From a checkpoint of a small mixture-of-experts model trained on Wikipedia.
Size: 13 layers, vocabulary 5618.
Below are experts of layer 9 (counted from 0) of a mixture-of-experts language model. Rows are named router (the router's row for the expert), gate (a neuron's input weights, with its number), up (a neuron's input weights, with its number), down (a neuron's output weights, with its number) and show model dimensions 64-95. Each number is 500 + 25 x the weight over its row's rms, rounded and kept within 0 to 999. Numbers have three digits each.
Before each expert's rows: a language model's description of what the expert responds to; "comes before" lists some tokens at least twice as common just after its tokens as in all text. This comes from a sample of Wikipedia text that the model never trained on. Tokens count by the router's weight.

# expert 51
Description: Table header words. Column header words in wiki tables such as Votes, Candidate, Notes, Date, Title, plus succession box words like Succeeded.
comes before: " |", ";", "(s)", "cription", " ==", ":"
router:495533472464514495523556520482504498528483455483465548479487512481501459509500494490490473494518
gate0:483496505503502502525513486475493521511493506497491506491491538493445502468473531508493495493459
up0:508518498498497515492466504501518522503509506545516493500520502534550505526504467501464553484501
down0:498504490489521533539486533488477501499500515545430449521513500510497507472540490501550544483506
gate1:482497498470550541492489499470512535514501529493511509489490498481484494501493502477526500518502
up1:502490486495519491469487514522552491552454497458496508503509513487504533487469418522489500538529
down1:467537543476464511510464496530489498492510461501482480496513506470502500509491571523490500487501
gate2:495500534534508496498494501509551517497492503471488516486511499500469495487494497463497477504495
up2:488492506506511494511509504508526499492493485530498464510525456508502514482458465511455596537488
down2:522497498496519489508484536469460499500499505501525538500525507519470511527514534508495510494492

# expert 52
Description: Table and list headers. Header words in infoboxes, election tables and stat lists, such as List(s), Votes, Turnout, Date, Runways, Legal status.
comes before: ":", " of", " |", "==", " ==", "s:"
router:479538471492513527497520472501536486509537504523504513477521533479446496532482513484467491538495
gate0:502499477503503520520560462493509393497501499493480463510509499502486537504569487492500501509488
up0:497513475500539515485524471498512450500491520481509521546524495501483494504499516552514499479492
down0:504560475494460498490509475467509499513504507556508527506482498446526464502501494479483483570484
gate1:495500484508508486462556496475495501493440511559490500497506544517543487504471501530499498475492
up1:506482502524460494509494475501502503498510498497478494549503497494495491499518503451510506476517
down1:526497515508498522483506515462520525544471523500525475486501507519448422502500522538510498500475
gate2:501519476501482490499524508520567498556500524496504493471512521504514493480501463542512550500498
up2:471496534471493511477559502503432454501499505505493428469514493497499485479502494503478499523509
down2:486488478507495495498496498501520474510509501487455499447495498538499502501516500486548513493486

# expert 44
Description: Year and number beginnings. First pieces of years and numbers, often after an opening parenthesis for birth and death dates, such as (17 in (1764–1835), 192 in 1922.
comes before: "6", "8", "7", "5", "3", "9"
router:493519507512497494526483542457480469500505490476474471535524495559555499518458500522519506496498
gate0:535499512480512482507463458493510524486488458513486463470564523490506461527495543473445475482500
up0:512529540481506446452499522491514507474489482567510462542459510510500480539501515494499438489484
down0:531539527518491467496483521520545489488476485545504544501503479512494470484518513490482523530552
gate1:474512544505565501477497490483528503493508521474591505502517497555564506504473535498489516506507
up1:514537500501517528566446490495500506543492473505505506494504499487445465501509561485480489511551
down1:500578514492521562454535471490491547475475513488467543499528504482496501506509499497517489544496
gate2:483500476483513491473552486507459489491423471496474505500547496492503487500557511498536502469484
up2:503549471499496486525495509509549516473454474478540487482551502504440500464571508442476460500503
down2:514487499465468579480535486506445514519511473504481485557509486490479497489503541434503498498508

# expert 50
Description: Role and part nouns. Generic head nouns after "the" or "a", usually followed by "of", such as part, role, name, genus, character, member, game.
comes before: " of", ".", " was", ",", " in", "'s"
router:529508472490493473499541515478526494524557499531478509527468478500490493490531512489506553567485
gate0:498496493490466503531489503568489445503512468503565503491519545501511512546490564501481481452588
up0:502459479548500501521516493500463491498498526551511531503501509484495509493511543501483453498525
down0:572510525500493481504506493507502497471524476499535514496524574477545501476502506501475499523540
gate1:501533492492489514479481546503511484501456565542500506540484555487480488524474499468511566497448
up1:501575457488519493492483509477499506497478503504495498520530491500443475525506516499525500498501
down1:492499571479496469504497489489499504502488426457500492487500545518501507510487516491452497468522
gate2:500505461456496529499477507502516503481431500486504537457577456503500539498510507495500492511501
up2:516459490527498529496500491502509511503490496420499524550479460507495502478519526484501459495500
down2:498486474477500582532477508498505522492523496518550477498500466525506498524506478496489496554501

# expert 41
Description: Closing parentheses. Closing parentheses, often after years in birth–death spans or album dates, as in 1977) was, album), (0).
comes before: "\n", " |", " is", " was", " and", " –"
router:520475481488489525518479523463476497537467486489489534531467484516526473505454518505479538503535
gate0:512504503514502489492497516487515463544479513535503498424494503475510536485489505526521534547469
up0:468473497506496493443471493474493478502512485529495490481455418492510483497472473501526518504536
down0:498510522479479581511505481499492504488502536536501500504519523503505557500557500474499445494498
gate1:480496445486529488474552524500485500499528506500514432546487512507503520499482526480506539482509
up1:496549528504501513507488467469465502493518523504504533491497454515499498502513512473542491484527
down1:532477493516482505518509532507517513489508510476511515476479480499455519486488499534503463505492
gate2:503528507529398493522523465499515524495495508513511523504459473449501475542526499545487502500508
up2:496516529465552501490501501478501471501487540473497428491507546524488480445491501535532506513468
down2:515451455494520511478473509471476493498507492520467492527500500494484494507508558495545512509496

# expert 30
Description: Role-linking prepositions. Prepositions and verbs introducing a role or office in biographies, e.g. "served as", "position of", "appointed by", "became".
comes before: " the", " a", " an", " his", " well", " her"
router:450513463518472461489536532482508511532472562512488489522489499511473483512477445467484500487534
gate0:504504495499518471498553487507533460509497507501508440530469496486503436506487526503495516484521
up0:483485534503498499530505543476507523487488535496482496504542497491497511550501505503491539546449
down0:517500500475482541542448447499514495530505501511501486520577502502518539511497511516503503509501
gate1:481484493496517528499490497496499483498491431514501457513514468478492489531515499508437525504504
up1:460438551482458502548506490500503491491535470488494516514474522505480522511516551490488500443462
down1:498488492450510505502500547532498512508456506530493494520501483508483404460501532492488539462572
gate2:483506495489503505508496524519508544487557489501491504496510519521500474488489500488463479509531
up2:430508500462506477506509505488499501480543494525427513501512444502545498521494544501481500499494
down2:527504499504507507450501502504470491508494481495507466507526500499510482490538499498597493500539

# expert 7
Description: Years and separators in listings. Years, dashes, slashes and middle dots in sports tables and tournament navigation lines, such as 2020–21, 2001, the · between years.
comes before: " |", " A;", "–0", " League", "–1", ":"
router:480501494499521527505516535462457500534489491512461512506492498516512441498467502526474465465473
gate0:506457514451500507526506484501461501507499472502484495518494535508499505537500483498552515499487
up0:540499480518520505493536516499500490509538504470499498457509428525514477503492562433500513497521
down0:497452508542493505513531500494481468499470520500477470485503535531522491498522475485500524490483
gate1:472567479500515493449489520517462521501517487526552499508501526525477508499497479502477500499500
up1:497539480487411502484537516496478502518502487502509498483495513509484528520507487508502530505488
down1:498503482474501510505545500491497503490475482477501489447456546479496498477513507495448492489460
gate2:472494502513490566493483450513514500535548522499493483500491504446520499497504499496536512440505
up2:478502472501499542519528464507511504504479576512529495456434506481508535502503517488506512484484
down2:477499452401511498516507512505498479507510516507502458490504513502513492495478501531515477508498

# expert 40
Description: Occupation nouns. Occupation and role nouns after a nationality or descriptor in biographies and name lists, such as cricketer, politician, coach, director, writer.
comes before: " of", " and", "\n", " who", " (born", "."
router:492495477484519472534528542498496478539507536521471481529472520501534472494518521523467512528470
gate0:538461536503509502444490478476472538503498488532481537473512492505510503518495499479484490499466
up0:493500417503495504500495489519505501515503472493488507564477533499498481499468498500512484498542
down0:499495441565506497531499456426498502522508527497494494505497497525496524493507569501498543481509
gate1:492498452495552488509491478497482470506484529494523545485463509503493478438494460555491521468492
up1:508482499449491479488515473556502535494488514477508554503534529546494501523473505478543513483545
down1:498503525502483507515514438546497514473500500473486502495546496493491498502497498498476487502508
gate2:512565489489458501500539457481500493454522466431481488574503523498548492499526513526498492487499
up2:501572481499499510502499505494565502479500460487471533509491491478499501480555520488503482501514
down2:495485518526509492486499542503505509527557501533428510486495500515466500501517499497495496501448

# expert 37
Description: Line breaks and opening quotes. Line breaks before headings or new paragraphs, opening quotation marks before quoted phrases, and the hyphenated prefix anti- as in anti-aircraft.
comes before: "The", "\n", "-", "In", "===", "=="
router:498520468462482493506484549465512546539492469547497530505474510541545461525511513467474497488513
gate0:521502523502494425502534512534494443481501462534499481501448511500472511500502512505493446518482
up0:497491500462502503502498490543492520561473581451502540500491501491501500446484506522504502500529
down0:478519513489492428498482508483504442513562488460501489497493453556506500448481538480504516485460
gate1:522508496499429485501496539516501401520490498535517509515501541518495510493495499514494496527462
up1:490495425494511550500471486473514490504499490529488502500535520502497534501470530499497552502497
down1:502526451520527503524495477491506499470491519496500487489476494454492499423511528490496580505491
gate2:504480459500501486522502499517511410506477496484539502505497571512499489477502513491482494497476
up2:501474497533470455501509523534503442542500482534518501464499497493508499525487511512500468466502
down2:506515471521507494513537496486503479477486462547504503487484503461585454492497515431503505478446

# expert 55
Description: Word-final commas. Comma tokens, often fused to a word ending, closing list items or clauses before and, but, which, e.g. writing, directed, loans,.
comes before: " and", " but", " which", " including", " with", " the"
router:533465460465499476472511524464495523517487508500501502536518512477508485493450510470476488495538
gate0:499500550469464524512512504470515462465512466577528498504508491500499501500434483497534500494529
up0:490501511470488497464487477527506501506515495501472494435472513485519473497500487507497483488499
down0:490488486433519501562501490498546520455496486473478498505481493492505479496501488458508524512484
gate1:506503493520480500477515479480459507459461503440508496486498502542492505532500503442503510506500
up1:512495527466446465502482463548500469499441506515506511511487503486526494528478513498497504432504
down1:529508501508408501479494502533501484489492553500526503446435482500500507497495509497499512444505
gate2:479498475502500503518522465544502490496490520503481541499496512469518500563449505531447500530498
up2:480508529495477466492493496480532526478518495493525518544506507476504525503461495499489532488510
down2:494497510485535505500501491466507499509459521502463541511497500533474475490533500517568460475444

# expert 34
Description: Infobox field labels. Field names in sports and biography infoboxes and table headers, such as Medal record, Date of birth, Playing career, Current team.
comes before: ":", "\n", "s:", "==", " information", " career"
router:503530497516505540528540460518537483455495504554517538497503565447494502535483489482458484536497
gate0:507420520501513500500481524498473568466499498488567518513544491498498485489509462509497487510481
up0:487473485522526560496498503513487506450490492492480483480500520515499507526511536497477529471501
down0:425474472507506532550497526503486503527463501556501558491500480530477492452491479547510463504499
gate1:494547503505488510529500442528490500494531421502528483491547494464468503495514517482504531507517
up1:523470523516526501518501559465546500527496443512516500493480502514500438488496470486495499501486
down1:485501495493483455472460518542497518474449494481569502495464495492492526511547502492522487513519
gate2:491502517500504464508484517518494498523496490523497502532472497514470507505498484554478468493503
up2:526504516516506503504498497526450478511498508502512502516495499505510498500532511490482571498499
down2:506495525502470511480465501521547495513502524487567522492508496504511502480537472501480483474464

# expert 43
Description: Closing punctuation and dates. Closing quotes and parentheses, final digits of years in tables and citations, plus and/he after clauses, e.g. (CBE), 1943, "Falling Slowly".
comes before: " |", " -", " was", " and", " is", " ("
router:507504486519519543524497539475483489525459462508460527508492493527536477522469504537465491470484
gate0:487509499502491487499479515455500509511505535520486522504453558478487467494488488491480532495559
up0:508486462487448475507521505498527507506502448487531501512498522498496475490492503497500501489517
down0:505530488426530508486472533501490499536481539504509491477502498511541514490505493503495480503532
gate1:479499490508471519467489501521493534506502500499528507502459489501493545471526486440537510572523
up1:481493420517490510506508533503500559510503537507500481484537502513500523507506485475486498498486
down1:475496489480507503502578543575479513444498501524474487479500485479485567502515510507497526486504
gate2:488566496491508500497531486477447506494515497499561501504538486496501531495487496495569496484527
up2:510499505503496508481472501522469525514498503515496497470506498516492473498485512501505502500434
down2:503494509521523463516399480495502505502500490502491488487493511574492501512496498443500511503517

# expert 0
Description: Sentence-final periods. Word endings carrying a period that close a sentence in prose, often before a new sentence or line, e.g. "friends.", "critics.", "2024.".
comes before: "\n", " The", " He", " In", " It", " On"
router:512474495478529479475470458473500504524494518516497516484544506527514495522492464448565481498505
gate0:475499477499565502496520494490492448496503492510485537448510505491499516501515481501499513503513
up0:504459505493480500508499449525478590499502522504497504496537456519471424478489555452518499500546
down0:487491504498485548505512427502508499504494463503501514500538502506532512504544502497501501514485
gate1:500526499539524546515501494434513507513506501496482480556501491520490516495523500515531497520523
up1:510529510535539501524503500486502526523553537511441484500503518529529480460499493505450498500515
down1:499461528501494456454511499487504507516503522499478515538488500530516481468489491506472500489495
gate2:509499530546510495495501488532524512497507473459496548492504491484476433488514527471462449476452
up2:513499489551473505483498503482504503491522541498500500451501499511480494501512537464465499507502
down2:498505499438514499494456472492459480516477521527488478522477533501501514525498463499530584482506

# expert 9
Description: Numbers in table cells. Integer parts of numbers inside wiki tables, often before a decimal, in stats and election results, such as 54, 0, 250.
comes before: " |", ".0", ".7", ".4", ".2", ".9"
router:526519480544497539519482533485478488493487506463502463481497488491529471535467519487505474477492
gate0:513468513550501494498490504576566483560453501505520487506503553500509519528495531503480535495495
up0:501470498519475524473521499494505464425525499490534495502500501499501506472568494501559477511502
down0:568522520495497509530492497485510535496498503479505533527473536499491515498493493517504488491479
gate1:512498511533500553499483466525498546510548489484506495508518491536501475506505535507512491452554
up1:530508532483506494520503462500430520439514499504470501480509417506507520518521486398543514509499
down1:481520488478502505511563500494581511494506518526501489451475492464487508498536501491497528503513
gate2:499502500508494503534489508566592507494499468501500453508487499510512495542529566515506492476533
up2:491497478496492494481491480467435468520498499505480511573516558493499477492559560557501478523497
down2:503492504546503519498525552525532496469496482498523453472489458530500455532455503488513506467497